From a checkpoint of a small mixture-of-experts model trained on Wikipedia.
Size: 8 layers, width 256, 78.1M parameters.
Experts: 160 SwiGLU neurons an expert, 2 picks a token, a sigmoid router.
Training: a variant of Adam for the experts, 306M tokens, 4674 steps.
Below are experts of layer 5 (counted from 0) of a mixture-of-experts language model. Rows are named router (the router's row for the expert), gate (a neuron's input weights, with its number), up (a neuron's input weights, with its number) and show model dimensions 160-191. Each number is 200 + 20 x the weight over its row's rms, rounded and kept within 0 to 999.
Before each expert's rows: a language model's description of what the expert responds to. This comes from a sample of Wikipedia text that the model never trained on.

# expert 41
Description: Full stops ending sentences, often fused with word endings like -ities. or -ing., plus paragraph breaks after them.
router,196,195,213,203,191,212,205,177,193,198,175,216,217,182,169,205,205,213,205,214,185,206,216,207,237,180,192,171,197,204,179,197
gate4,197,218,171,218,157,190,195,190,219,206,218,184,183,174,219,182,223,227,194,189,208,217,168,187,180,210,226,228,204,197,231,190
up4,191,228,191,188,203,211,194,175,177,221,193,198,238,239,206,217,175,177,250,218,199,172,167,156,230,180,214,206,183,179,225,200
gate5,191,218,189,198,194,199,200,220,157,172,201,205,204,224,201,191,170,234,209,206,183,201,159,185,197,191,213,199,217,200,225,177
up5,226,206,192,236,186,177,181,208,212,197,199,198,185,171,203,209,170,176,211,192,209,199,211,242,206,208,271,205,219,198,168,224
gate6,139,190,237,197,225,202,186,211,200,183,188,172,201,218,195,203,162,211,193,179,184,202,208,197,176,219,168,180,195,204,201,216
up6,213,171,183,167,190,208,220,168,193,240,205,201,213,195,190,168,219,217,194,200,219,195,180,248,184,205,198,202,168,190,217,196
gate7,229,169,201,196,185,223,220,171,206,198,180,226,173,233,218,208,206,186,213,220,224,214,173,208,210,210,178,216,212,199,197,211
up7,191,166,199,195,172,235,206,161,211,210,194,244,183,154,212,173,200,224,179,227,207,214,181,209,210,202,167,180,217,189,191,145
gate8,184,205,194,170,217,184,213,209,198,210,177,221,172,207,198,218,229,182,237,161,229,208,182,185,188,187,182,183,160,209,194,200
up8,222,223,209,213,189,205,200,177,184,178,193,167,198,200,207,201,210,164,173,238,211,189,189,222,173,189,212,207,233,180,202,252
gate9,233,196,198,197,220,172,222,194,238,201,139,210,175,182,193,190,210,189,221,207,186,211,203,204,225,192,192,220,181,217,197,179
up9,194,213,182,203,158,237,200,198,155,199,259,191,195,212,232,230,219,188,183,176,242,174,202,202,160,209,208,210,175,197,234,208
gate10,229,197,197,195,227,179,155,207,252,201,214,207,170,187,214,223,223,206,224,200,187,235,189,212,207,207,176,176,192,200,200,191
up10,195,197,202,184,201,187,184,220,183,198,215,219,207,225,191,281,223,212,198,205,197,210,187,196,235,204,200,208,231,214,179,225
gate11,194,192,208,229,159,202,209,184,175,182,200,202,180,235,223,183,205,192,165,207,198,180,187,238,176,238,188,217,235,182,203,169
up11,183,169,210,194,168,216,201,187,211,206,240,170,171,205,269,206,182,202,175,215,207,186,172,206,186,222,218,203,248,181,192,166
gate12,177,209,199,210,216,198,236,226,203,204,220,181,193,204,201,172,186,186,165,184,186,190,192,207,211,190,191,180,173,214,224,158
up12,219,217,202,170,204,198,199,213,216,213,185,197,191,160,213,237,224,204,229,186,221,212,195,165,168,210,199,227,193,197,210,234
gate13,185,169,205,192,179,189,197,191,229,172,204,197,208,213,230,193,203,224,206,197,205,144,174,201,231,221,201,192,197,210,217,183
up13,157,231,192,199,211,188,179,200,228,217,182,189,185,181,192,250,202,208,178,236,195,243,202,220,209,174,201,220,201,177,204,191
gate14,148,165,223,197,176,231,235,207,163,249,216,190,210,231,196,203,181,240,191,194,197,205,192,200,190,230,235,214,202,180,197,192
up14,167,182,192,216,173,150,205,199,190,222,200,196,190,195,169,260,214,256,174,192,181,224,222,204,212,205,192,195,209,206,194,210
gate15,207,189,251,175,233,218,205,225,183,176,162,156,213,176,205,189,210,185,168,204,235,187,186,204,242,206,186,201,194,185,215,170
up15,235,200,173,214,182,222,225,164,211,195,171,224,168,192,208,219,195,201,201,196,200,211,201,194,164,187,192,192,199,214,160,168
gate16,217,213,235,237,232,178,199,203,196,212,239,189,230,185,208,211,182,148,218,220,193,172,199,216,194,217,164,226,196,193,181,198
up16,183,227,210,209,246,259,176,205,217,242,207,191,201,237,208,196,174,224,219,223,168,195,215,208,191,218,209,200,230,236,199,224
gate17,237,214,161,221,225,222,198,208,238,189,209,208,208,207,195,212,231,208,226,195,186,187,168,162,162,161,180,194,188,238,219,209
up17,165,182,204,222,192,218,250,184,193,200,148,186,182,192,177,197,199,194,199,185,200,233,183,209,150,168,191,222,206,221,215,204
gate18,188,198,163,223,189,174,219,167,219,185,220,199,191,199,205,174,199,209,224,192,202,172,188,231,187,231,236,217,188,187,215,211
up18,214,220,242,170,206,218,223,187,203,189,212,220,187,190,217,188,176,183,184,194,196,210,174,202,205,222,196,218,199,201,215,185
gate19,190,136,207,168,188,186,200,205,214,188,219,182,194,186,192,215,186,209,213,156,217,147,173,209,233,218,188,221,191,166,204,210
up19,234,196,193,188,210,207,175,174,176,205,205,201,199,184,196,206,177,234,228,197,211,224,208,208,180,185,135,204,224,216,183,187

# expert 19
Description: Degree and minute signs, unit tokens and brackets right after digits in tables and coordinates, such as °, km, (mm), ft (.
router,203,200,195,194,206,182,192,185,221,181,201,204,185,170,222,221,191,184,185,178,188,171,226,215,240,211,204,200,244,227,216,173
gate0,215,215,221,158,214,201,227,192,203,230,192,172,174,190,200,190,195,220,178,213,238,191,210,208,195,181,240,194,186,220,180,215
up0,182,199,214,190,184,169,216,178,217,163,210,205,190,230,221,201,219,189,203,197,194,213,175,213,158,176,234,216,211,211,206,199
gate1,226,197,210,196,192,228,243,211,186,206,183,164,236,221,156,211,207,206,285,231,221,142,224,195,204,209,222,209,201,211,198,191
up1,216,163,203,198,181,206,189,194,213,247,201,181,204,190,209,199,217,190,170,193,199,187,179,192,177,192,172,216,207,190,220,204
gate2,171,189,216,224,195,216,223,162,196,195,184,221,203,182,212,187,186,216,194,212,226,163,187,205,188,196,176,201,177,188,196,205
up2,222,218,194,199,200,167,184,234,193,228,206,239,210,180,155,167,193,152,217,169,189,243,209,179,180,202,165,223,194,212,152,210
gate3,165,203,189,243,196,191,188,153,201,219,186,220,222,195,207,211,218,205,189,225,208,158,210,230,231,190,156,210,222,181,194,200
up3,215,216,184,198,216,178,193,216,214,203,223,167,188,195,208,161,170,205,243,182,220,213,185,197,191,179,175,195,182,167,222,222
gate4,195,208,199,211,224,195,240,174,178,214,193,166,213,205,186,210,165,205,197,226,179,210,206,210,221,195,199,218,204,196,212,175
up4,224,186,189,167,226,196,182,221,218,157,210,181,207,200,234,207,190,180,180,187,206,192,215,185,189,174,220,200,213,182,228,187
gate5,244,197,193,187,211,214,215,187,202,157,211,186,189,167,208,213,220,180,229,221,235,180,183,190,221,210,157,179,193,204,182,213
up5,224,187,179,168,175,192,189,217,186,180,201,207,214,198,183,190,168,198,223,206,168,186,193,194,225,165,190,190,232,199,214,210
gate6,179,214,229,208,223,161,209,192,194,205,225,197,246,238,192,187,236,188,228,185,217,192,175,193,185,237,210,203,179,185,189,192
up6,226,199,208,222,169,225,161,239,170,209,209,188,221,188,222,197,246,210,199,182,204,229,203,196,228,206,179,205,198,215,206,210
gate7,202,196,199,189,223,191,207,176,193,164,168,236,170,189,205,237,207,214,202,203,190,186,155,209,183,197,201,239,199,213,229,198
up7,190,208,201,204,212,237,195,211,185,201,209,248,187,179,231,173,200,182,218,210,233,177,230,205,219,231,234,171,214,192,232,241
gate8,214,168,207,182,188,204,201,171,200,214,204,224,215,211,206,179,217,211,182,181,250,196,233,192,184,206,209,188,198,205,213,200
up8,215,206,182,200,199,181,197,189,183,235,198,195,201,180,210,190,180,222,214,198,196,199,232,220,203,211,206,184,212,200,230,177
gate9,223,174,210,182,205,208,226,200,217,180,194,186,198,175,178,220,253,176,194,210,186,186,175,202,233,235,230,219,210,199,198,207
up9,201,210,166,182,186,173,178,226,169,197,181,204,183,190,158,175,165,216,235,225,194,211,189,230,184,183,195,162,224,186,202,200
gate10,187,235,191,228,222,198,184,178,166,209,186,203,189,238,171,209,182,226,193,202,214,193,208,177,183,225,192,230,210,209,238,191
up10,177,213,219,197,194,191,200,210,214,184,180,215,208,172,220,207,209,196,206,181,208,187,204,208,170,230,191,181,189,224,179,205
gate11,173,221,220,207,237,180,184,237,200,184,202,232,188,237,189,203,212,205,206,214,153,199,211,197,215,198,227,233,227,177,204,234
up11,214,202,193,178,244,222,205,178,202,236,195,187,184,215,198,196,212,200,213,198,197,256,204,212,192,251,213,219,197,237,204,199
gate12,197,208,248,182,193,206,182,217,183,181,181,195,196,191,218,214,206,212,186,230,191,219,207,181,184,158,200,228,181,231,199,233
up12,191,207,201,176,212,151,184,200,190,181,215,186,213,151,203,171,211,183,176,232,218,208,156,209,201,206,179,176,193,212,229,200
gate13,263,235,189,224,197,176,188,223,178,206,207,181,217,205,198,186,202,200,201,209,183,182,177,180,221,189,219,192,184,184,187,178
up13,217,237,180,230,207,183,221,199,214,208,212,217,207,207,221,188,219,202,224,192,245,183,225,182,214,223,211,228,199,196,208,148
gate14,183,172,186,215,166,178,188,184,205,206,187,225,174,167,182,157,204,189,215,179,200,151,220,176,210,218,197,160,193,189,188,191
up14,218,196,197,161,192,201,179,194,201,211,185,210,218,162,199,221,207,205,194,208,163,194,206,220,213,184,207,205,201,219,198,168
gate15,194,214,151,201,189,213,214,221,182,189,182,215,195,210,215,213,231,204,211,169,189,192,202,227,204,216,198,207,196,190,184,237
up15,227,187,196,185,178,215,244,150,207,217,209,232,183,211,161,198,196,185,210,220,182,185,199,163,212,217,192,125,196,211,180,184

# expert 56
Description: Numerals in sports tables, scores, statistics and day numbers of dates, such as April 6, 1995 or cells like | 10 |.
router,205,238,204,197,222,203,221,201,203,225,193,210,186,174,183,216,196,189,189,231,207,162,214,232,188,222,221,217,170,189,201,190
gate4,220,214,226,171,183,200,238,202,207,198,227,198,181,219,181,213,220,229,203,185,192,181,198,186,161,219,237,161,185,234,215,205
up4,171,166,215,215,197,188,202,179,184,184,221,191,185,225,201,213,224,161,201,209,192,219,192,191,230,229,219,192,187,178,173,187
gate5,182,215,202,244,177,187,217,182,217,202,229,215,214,197,222,246,178,221,184,193,210,247,169,229,188,202,184,224,199,188,217,221
up5,207,260,199,210,194,221,180,218,215,176,183,203,215,185,203,234,227,215,180,199,231,227,171,214,153,228,201,231,211,194,214,204
gate6,183,196,203,226,181,167,196,194,209,180,202,194,212,197,178,195,181,206,227,206,191,204,178,198,174,221,202,199,205,199,206,214
up6,199,248,200,195,158,199,169,177,178,225,182,165,199,212,210,213,211,167,191,218,202,208,200,192,229,158,228,202,199,185,216,185
gate7,228,207,209,210,197,173,179,166,199,180,239,248,200,209,219,216,181,204,176,184,204,153,212,223,210,204,190,169,188,220,207,170
up7,196,177,183,177,187,195,192,227,195,210,184,219,206,217,230,176,205,218,217,190,170,185,240,241,189,212,243,198,175,189,219,192
gate8,181,219,216,194,187,186,163,228,200,182,205,199,140,182,245,242,186,195,178,199,188,156,204,218,204,207,205,212,211,210,194,188
up8,208,218,181,190,193,185,171,204,187,171,200,163,165,185,244,223,198,204,196,210,206,159,199,204,196,181,194,197,210,203,209,175
gate9,225,180,199,196,203,218,206,190,213,178,197,181,177,210,218,207,185,193,174,209,220,207,189,189,223,204,211,206,216,210,211,238
up9,246,228,174,171,200,177,199,220,219,169,203,213,215,214,239,180,188,193,203,196,202,228,183,197,165,182,180,226,206,183,179,241
gate10,185,189,197,207,189,215,203,190,208,230,225,219,213,197,158,186,218,201,207,178,171,200,174,207,173,203,182,170,202,212,219,210
up10,181,172,181,214,206,194,196,208,210,226,192,215,188,199,173,180,210,191,224,211,179,183,166,232,175,236,180,185,180,206,208,221
gate11,195,192,198,202,152,214,234,219,204,198,198,229,240,176,185,189,206,187,215,220,172,188,200,205,212,202,204,200,218,232,253,191
up11,181,197,205,207,198,215,205,209,205,214,193,227,225,220,162,200,193,194,237,211,206,232,199,227,187,162,204,216,204,214,212,189
gate12,213,216,211,214,164,205,198,209,197,184,176,246,211,205,182,186,176,236,199,213,212,219,217,237,201,172,228,176,207,203,179,204
up12,186,185,175,187,219,188,200,207,204,227,207,201,184,194,215,190,202,198,206,187,245,202,197,222,265,217,199,211,176,186,224,195
gate13,213,182,243,174,221,225,212,190,227,199,225,183,212,230,172,203,210,220,210,181,178,182,201,155,225,197,201,188,213,186,198,203
up13,223,215,198,146,175,225,210,197,212,166,249,187,203,214,178,171,236,189,204,183,216,183,221,178,207,195,185,209,183,178,203,235
gate14,176,180,182,196,207,190,177,219,214,196,208,172,206,234,224,227,170,187,228,197,166,172,184,200,225,192,207,218,209,186,174,207
up14,161,188,165,176,211,184,178,226,196,220,185,178,230,220,206,191,215,192,196,221,165,183,190,189,199,229,214,205,189,197,218,192
gate15,200,177,172,215,215,210,198,194,199,194,213,178,216,195,205,205,235,188,201,237,201,220,248,184,205,194,230,218,183,172,180,224
up15,176,226,204,200,204,222,190,190,187,201,163,186,233,151,179,217,126,190,199,202,204,234,207,218,222,171,190,201,216,204,170,191
gate16,169,199,215,200,225,180,165,224,175,229,169,208,217,191,191,199,208,204,186,176,164,222,233,255,158,236,210,206,188,194,196,190
up16,199,198,232,180,200,181,198,207,210,189,218,184,181,225,194,182,184,214,186,201,211,188,234,200,186,195,236,202,183,195,230,170
gate17,196,193,240,205,188,181,200,195,162,214,198,196,181,195,221,196,215,200,223,142,195,208,160,196,228,197,158,176,213,200,183,231
up17,242,213,184,177,216,206,230,205,229,186,240,206,217,197,201,191,249,181,196,198,169,189,197,194,214,221,248,243,187,181,232,185
gate18,199,173,190,195,184,182,185,212,195,211,225,183,201,190,187,214,191,222,184,198,169,191,189,218,165,210,163,170,211,198,207,240
up18,199,196,171,230,201,205,232,240,198,188,191,197,204,223,206,190,190,210,186,175,190,191,167,176,180,198,201,218,206,203,180,241
gate19,209,235,213,170,208,241,239,188,186,200,211,183,212,184,201,200,243,240,203,209,184,197,202,211,206,166,195,223,188,174,190,206
up19,200,206,192,172,209,227,204,206,224,156,216,188,217,197,235,200,198,214,192,217,200,190,212,164,232,208,184,178,193,240,177,203

# expert 16
Description: The first digit or small number after a space, pipe or parenthesis, as in 3.5 mi, 11 km, 8,914, 1996.
router,212,244,183,198,199,210,214,170,203,186,219,182,205,177,171,214,225,168,165,238,217,177,199,196,194,191,214,169,161,218,172,229
gate4,243,202,161,189,201,224,214,239,204,211,202,210,198,195,177,174,238,194,200,197,177,235,167,211,191,217,174,183,204,209,197,220
up4,146,180,213,178,180,185,181,189,203,194,210,227,226,202,224,233,153,230,206,188,222,175,214,191,213,194,220,210,197,193,223,213
gate5,166,209,218,164,171,221,196,224,206,191,202,194,188,177,209,227,197,231,184,192,187,199,199,211,162,205,188,200,195,220,201,213
up5,198,175,196,247,215,197,169,198,193,215,197,183,176,192,178,204,195,197,226,187,205,194,205,209,205,173,189,244,211,198,214,176
gate6,186,216,196,208,188,157,213,213,234,211,230,224,227,209,223,186,203,263,209,181,197,199,184,199,192,168,186,211,188,223,231,200
up6,190,208,178,183,205,229,183,221,198,165,178,208,188,201,204,233,156,193,194,187,193,190,209,184,206,197,200,209,232,177,186,220
gate7,230,235,182,160,203,256,223,202,182,209,223,203,203,186,191,200,222,212,187,195,194,201,183,191,159,239,195,206,213,214,182,195
up7,196,186,200,237,164,148,198,230,230,216,215,211,195,250,204,214,166,180,214,176,213,181,208,182,183,183,212,158,202,202,205,206
gate8,194,177,214,200,144,241,238,219,214,207,195,187,206,187,213,195,193,214,185,211,223,215,208,218,206,194,201,230,180,212,180,157
up8,211,205,192,191,209,192,234,200,176,225,227,192,202,218,204,190,160,197,195,204,208,199,185,198,204,211,176,236,184,200,205,201
gate9,201,204,225,211,220,186,234,201,239,187,172,196,177,187,229,228,216,237,216,211,211,228,217,173,204,236,184,175,239,232,194,209
up9,218,218,233,199,204,173,206,193,186,188,192,203,175,189,229,212,212,230,185,202,204,228,227,210,202,199,223,200,217,229,208,208
gate10,186,229,183,209,181,232,249,196,219,207,183,226,246,216,193,216,211,221,216,179,178,193,180,208,200,232,174,206,234,183,244,212
up10,161,174,199,174,195,223,185,231,212,193,193,217,197,214,222,175,211,219,214,176,177,227,192,213,199,221,196,209,226,185,204,204
gate11,182,206,214,147,231,197,200,187,214,170,220,197,227,203,168,186,199,195,222,210,232,229,227,206,218,172,200,184,201,211,186,180
up11,177,187,197,205,230,231,211,189,175,205,180,229,197,161,235,227,214,229,154,184,170,188,182,206,204,227,200,213,198,215,236,186
gate12,180,175,213,198,207,189,187,219,204,185,213,223,205,206,206,198,196,195,216,204,201,189,214,181,240,187,205,207,215,139,176,187
up12,214,175,225,206,195,197,223,193,200,214,216,187,213,180,247,182,216,215,179,207,200,204,219,174,198,175,198,190,178,208,220,164
gate13,138,190,167,184,187,235,204,190,226,221,166,203,200,216,187,209,191,186,234,183,187,188,210,247,221,212,214,219,211,193,204,175
up13,181,217,198,206,202,200,170,203,227,234,190,227,246,188,189,225,213,191,209,195,225,206,205,191,195,192,187,209,194,178,195,239
gate14,210,217,235,198,199,206,184,196,220,184,175,221,241,147,170,205,229,182,220,211,225,208,209,200,201,216,190,216,174,205,220,217
up14,198,196,159,188,198,218,144,205,240,234,163,167,180,226,195,198,205,195,231,185,204,202,200,226,189,234,185,190,202,203,201,211
gate15,217,206,209,181,201,225,210,166,174,178,181,187,184,223,191,223,213,184,218,199,220,204,170,195,188,194,186,199,190,184,180,202
up15,193,213,174,212,214,241,190,195,186,232,198,233,202,226,191,203,207,190,196,196,204,194,159,231,208,184,196,194,192,151,196,203
gate16,211,164,182,192,209,218,176,192,192,183,203,208,181,199,228,187,168,198,209,154,195,225,211,231,206,211,201,187,239,189,207,226
up16,222,180,183,185,176,213,229,185,183,213,202,193,175,212,237,206,214,197,194,176,163,219,218,241,193,203,203,193,229,166,205,178
gate17,166,194,171,194,207,220,211,193,248,221,203,236,182,230,192,187,205,199,206,177,213,190,194,213,233,188,219,194,193,147,208,214
up17,191,180,230,181,195,191,198,218,180,182,210,205,208,178,228,200,179,208,181,190,187,210,197,245,211,163,175,215,181,183,194,169
gate18,196,179,190,228,194,194,218,174,213,230,237,192,179,206,203,207,175,211,210,191,204,223,202,207,232,228,220,209,208,176,204,176
up18,210,208,179,222,194,164,177,199,211,222,204,178,221,184,176,255,164,190,206,219,162,225,195,201,197,192,199,191,222,193,226,210
gate19,183,213,174,242,196,184,161,199,187,216,183,196,201,200,221,197,159,188,204,191,193,194,175,197,209,184,190,227,253,161,174,213
up19,189,212,226,217,197,194,205,193,171,246,170,186,169,205,231,171,190,154,199,202,194,181,181,217,205,200,221,214,230,192,146,222

# expert 60
Description: Modifiers after of, to the or in before a noun, especially nationality and scope adjectives such as French, local, national, Russian, and those/that.
router,210,233,176,188,194,180,182,213,199,185,206,180,204,156,158,237,182,192,184,195,205,179,205,236,210,224,197,198,186,186,183,222
gate0,229,213,210,218,228,222,201,189,177,220,219,203,223,232,188,177,218,189,209,192,186,220,182,204,194,204,191,209,230,222,240,191
up0,226,201,220,156,212,194,182,180,147,174,178,165,236,201,205,179,169,198,208,225,180,187,186,244,212,183,208,194,167,180,221,247
gate1,214,175,189,232,232,223,155,193,204,212,211,237,198,224,218,237,233,177,216,200,175,203,222,165,200,213,188,201,206,168,194,189
up1,222,191,181,224,197,235,203,165,155,222,203,182,215,200,189,193,196,211,194,213,190,204,214,197,191,200,173,159,170,174,156,199
gate2,191,203,204,216,200,186,195,193,185,198,217,240,206,203,192,227,205,198,188,207,177,222,164,183,206,184,202,201,212,155,184,201
up2,163,184,198,166,191,198,181,213,165,162,180,221,208,166,207,219,191,195,199,200,148,244,163,200,211,175,192,215,199,238,175,219
gate3,223,244,196,214,221,207,193,199,233,187,227,203,162,202,226,194,234,229,208,180,187,155,205,232,194,243,188,198,230,156,217,170
up3,240,248,223,175,196,164,197,215,243,198,198,189,142,210,206,218,175,212,238,181,201,164,212,221,182,205,229,174,220,189,208,193
gate4,139,227,178,196,163,182,208,197,221,164,233,202,231,199,220,199,217,188,215,228,209,217,195,220,184,186,194,224,195,212,204,234
up4,194,205,233,213,226,195,200,220,206,217,203,235,190,195,213,211,177,224,207,189,190,191,184,192,209,192,225,164,217,189,210,193
gate5,220,208,169,198,203,192,198,207,208,205,214,239,210,214,190,209,209,199,177,233,215,195,217,189,204,153,242,196,204,203,226,199
up5,190,223,218,176,216,214,153,195,190,183,209,189,196,180,176,190,181,184,199,200,215,198,177,208,232,235,191,190,197,203,173,193
gate6,212,226,220,214,200,242,203,210,222,191,176,200,204,224,223,203,207,221,205,223,203,186,195,178,221,213,192,174,190,193,178,183
up6,191,203,177,163,204,194,199,197,171,177,232,209,184,175,173,215,156,189,213,194,212,205,184,213,242,177,241,195,181,214,203,216
gate7,195,157,189,170,236,229,188,197,185,210,188,191,208,219,235,200,229,202,237,157,218,197,201,200,183,245,206,196,190,197,195,190
up7,183,191,208,223,208,193,243,191,204,239,226,181,187,164,158,214,201,197,211,205,176,231,190,201,191,226,214,179,181,237,190,169
gate8,188,182,191,161,175,219,173,198,213,221,184,199,203,192,208,234,235,196,191,221,234,158,190,218,203,182,208,217,218,188,197,178
up8,178,208,205,231,211,213,182,214,182,161,177,164,207,202,206,210,201,216,173,228,193,187,192,182,227,199,209,188,231,200,212,210
gate9,193,195,222,153,180,228,165,234,204,175,209,200,233,187,159,228,189,211,210,197,204,237,183,204,204,207,206,216,231,226,182,184
up9,204,182,247,151,199,208,179,241,190,176,245,200,219,204,202,152,183,198,203,196,195,205,190,183,216,176,226,224,220,149,216,207
gate10,207,229,248,194,204,194,230,214,204,233,203,202,226,180,209,216,204,175,160,219,210,183,175,212,196,186,205,208,176,218,236,222
up10,160,195,201,234,231,198,205,182,176,199,214,217,192,235,174,182,170,193,186,200,214,200,183,185,201,213,204,181,221,152,218,234
gate11,219,207,222,206,230,193,175,213,186,213,190,252,222,203,220,205,225,195,218,211,232,202,224,215,197,237,197,170,233,204,195,204
up11,206,175,219,191,194,204,169,195,196,225,186,184,208,203,216,208,169,204,171,158,198,172,239,215,182,228,174,162,193,164,192,179
gate12,196,233,191,241,155,182,208,198,242,166,225,182,225,213,203,222,170,208,218,203,194,219,170,168,190,188,180,200,207,202,162,210
up12,221,181,158,209,232,216,222,230,202,207,205,182,208,213,184,200,155,184,219,165,185,189,178,196,188,206,231,225,188,215,211,195
gate13,200,232,200,199,190,224,184,203,190,215,198,210,211,209,195,231,209,180,222,175,200,187,208,210,181,213,199,211,163,179,177,209
up13,213,188,223,192,215,214,236,241,203,212,186,216,222,198,196,183,224,206,219,208,205,169,184,201,194,204,179,224,167,182,202,218
gate14,212,182,195,214,200,201,167,194,206,229,171,203,203,166,182,196,193,210,181,193,192,195,232,227,211,248,202,179,208,239,214,207
up14,207,195,188,271,192,216,182,183,202,181,194,184,211,220,181,165,236,147,190,184,160,209,192,173,183,188,190,203,189,156,236,191
gate15,174,197,206,215,161,185,166,191,213,195,219,196,224,216,192,201,177,207,158,194,215,231,199,181,226,176,194,222,174,195,203,226
up15,255,207,207,210,232,171,178,227,172,204,208,179,220,192,177,195,201,191,206,195,200,188,219,172,196,150,192,164,198,202,210,199

# expert 33
Description: Capitalized first pieces of place and person names, often after commas or table bars, e.g. Is(lip), Ir(vine), Mar(rakech), Af-.
router,213,199,187,204,215,210,207,195,221,188,203,197,220,171,227,226,186,188,176,217,208,188,159,197,238,177,227,201,186,161,218,197
gate0,199,225,174,234,180,204,170,196,155,211,207,198,211,201,155,205,199,222,159,223,197,209,208,198,197,230,253,217,248,199,201,218
up0,166,205,202,204,210,231,192,217,191,191,189,169,201,206,168,172,201,187,205,223,201,195,213,215,186,221,229,201,216,194,137,182
gate1,253,205,199,197,242,245,218,212,221,202,187,153,191,188,202,180,216,186,192,204,200,197,180,201,198,201,210,225,176,253,229,225
up1,218,192,192,200,232,203,214,245,200,214,214,200,181,237,212,210,214,169,212,198,201,212,192,210,191,157,163,237,192,204,202,187
gate2,185,207,179,171,199,221,197,177,222,188,220,195,239,188,235,205,206,175,204,194,208,196,174,226,225,200,205,169,206,201,207,190
up2,203,203,201,183,186,190,150,178,234,174,218,225,222,164,255,208,178,175,201,186,213,202,203,188,219,183,205,200,201,181,208,220
gate3,195,237,228,188,211,182,185,205,195,190,200,173,218,213,160,216,243,178,152,184,230,173,185,221,163,186,180,208,181,173,212,189
up3,188,212,194,246,177,223,185,216,188,203,173,224,190,196,204,209,171,232,191,187,199,225,172,176,155,227,206,216,197,209,238,210
gate4,225,203,184,227,216,191,214,196,172,180,178,166,205,159,166,192,192,151,188,245,235,205,211,201,181,204,215,184,187,220,227,204
up4,194,253,265,204,224,195,211,196,192,225,176,192,199,215,203,193,175,192,197,191,191,183,190,201,218,188,182,232,199,217,193,236
gate5,215,208,214,205,214,200,171,222,196,188,209,179,219,213,203,240,195,220,176,221,223,160,210,197,211,177,216,211,207,165,219,196
up5,230,199,227,222,203,175,205,191,198,222,206,246,194,169,207,181,174,175,199,171,166,210,217,165,194,221,197,194,213,195,222,232
gate6,217,180,209,193,214,198,192,164,198,202,158,190,194,194,154,195,174,200,214,187,195,211,183,212,203,175,229,236,221,189,207,194
up6,197,189,169,198,197,194,221,177,210,207,209,214,203,201,191,200,182,156,231,213,244,195,178,167,197,163,186,216,227,174,162,228
gate7,160,219,224,180,187,200,205,182,190,209,195,199,195,222,159,194,179,202,221,163,218,205,233,229,204,232,233,191,211,206,185,240
up7,164,207,206,216,179,217,206,222,203,184,181,214,180,197,164,204,220,198,187,218,182,185,177,232,161,178,192,155,224,190,193,206
gate8,210,191,200,179,224,221,212,215,242,232,225,184,217,210,208,186,193,167,205,216,188,183,197,235,195,188,204,241,230,174,220,213
up8,198,188,190,160,224,196,223,178,237,227,198,211,207,193,204,199,198,202,179,221,200,209,179,200,206,191,219,240,214,207,235,196
gate9,219,203,198,184,176,193,193,193,195,183,179,235,200,216,178,207,236,196,182,211,192,211,192,209,166,212,186,170,198,207,198,217
up9,179,172,193,206,196,252,201,169,190,204,198,199,212,218,192,192,225,182,188,235,176,205,206,186,195,202,197,177,196,176,183,198
gate10,198,210,206,187,175,218,228,216,195,188,227,179,193,210,201,187,203,165,188,195,203,213,208,180,198,196,225,250,188,221,213,229
up10,207,239,228,239,200,211,222,182,201,181,225,152,190,185,209,231,195,208,235,215,222,171,230,195,202,210,230,220,163,201,205,207
gate11,221,210,196,227,196,170,203,172,160,213,189,201,197,228,190,185,190,200,194,194,221,204,217,224,180,204,203,202,200,249,198,202
up11,173,220,205,194,196,174,198,209,189,197,235,186,222,187,209,188,211,209,194,201,172,192,197,205,193,189,211,208,206,211,205,247
gate12,191,181,153,180,218,193,183,170,193,219,213,192,195,195,181,192,190,177,221,215,170,228,179,195,207,222,174,201,218,190,195,227
up12,224,197,199,210,199,177,174,140,185,201,200,169,199,203,187,205,182,213,201,224,200,214,193,177,181,171,189,220,204,189,201,196
gate13,195,181,198,211,168,211,214,193,190,215,179,177,204,178,228,215,191,235,199,235,211,169,263,199,208,216,235,203,208,215,208,189
up13,175,218,201,203,225,212,199,169,195,179,193,211,187,194,208,202,168,203,209,190,214,234,158,197,212,199,191,194,228,201,198,180
gate14,173,207,175,211,231,190,199,199,210,203,196,183,218,231,204,210,199,219,180,189,195,199,187,184,223,188,167,198,193,206,206,190
up14,218,196,194,239,193,232,184,176,176,207,189,193,182,230,181,202,199,204,164,190,211,180,231,178,200,213,158,181,179,217,193,200
gate15,211,210,196,236,193,166,177,179,212,222,185,215,176,233,172,189,186,160,187,211,199,225,178,188,226,194,233,207,203,205,184,204
up15,189,183,169,165,208,191,179,215,153,194,176,199,191,181,179,206,211,231,194,170,189,211,191,231,179,213,202,209,204,235,164,221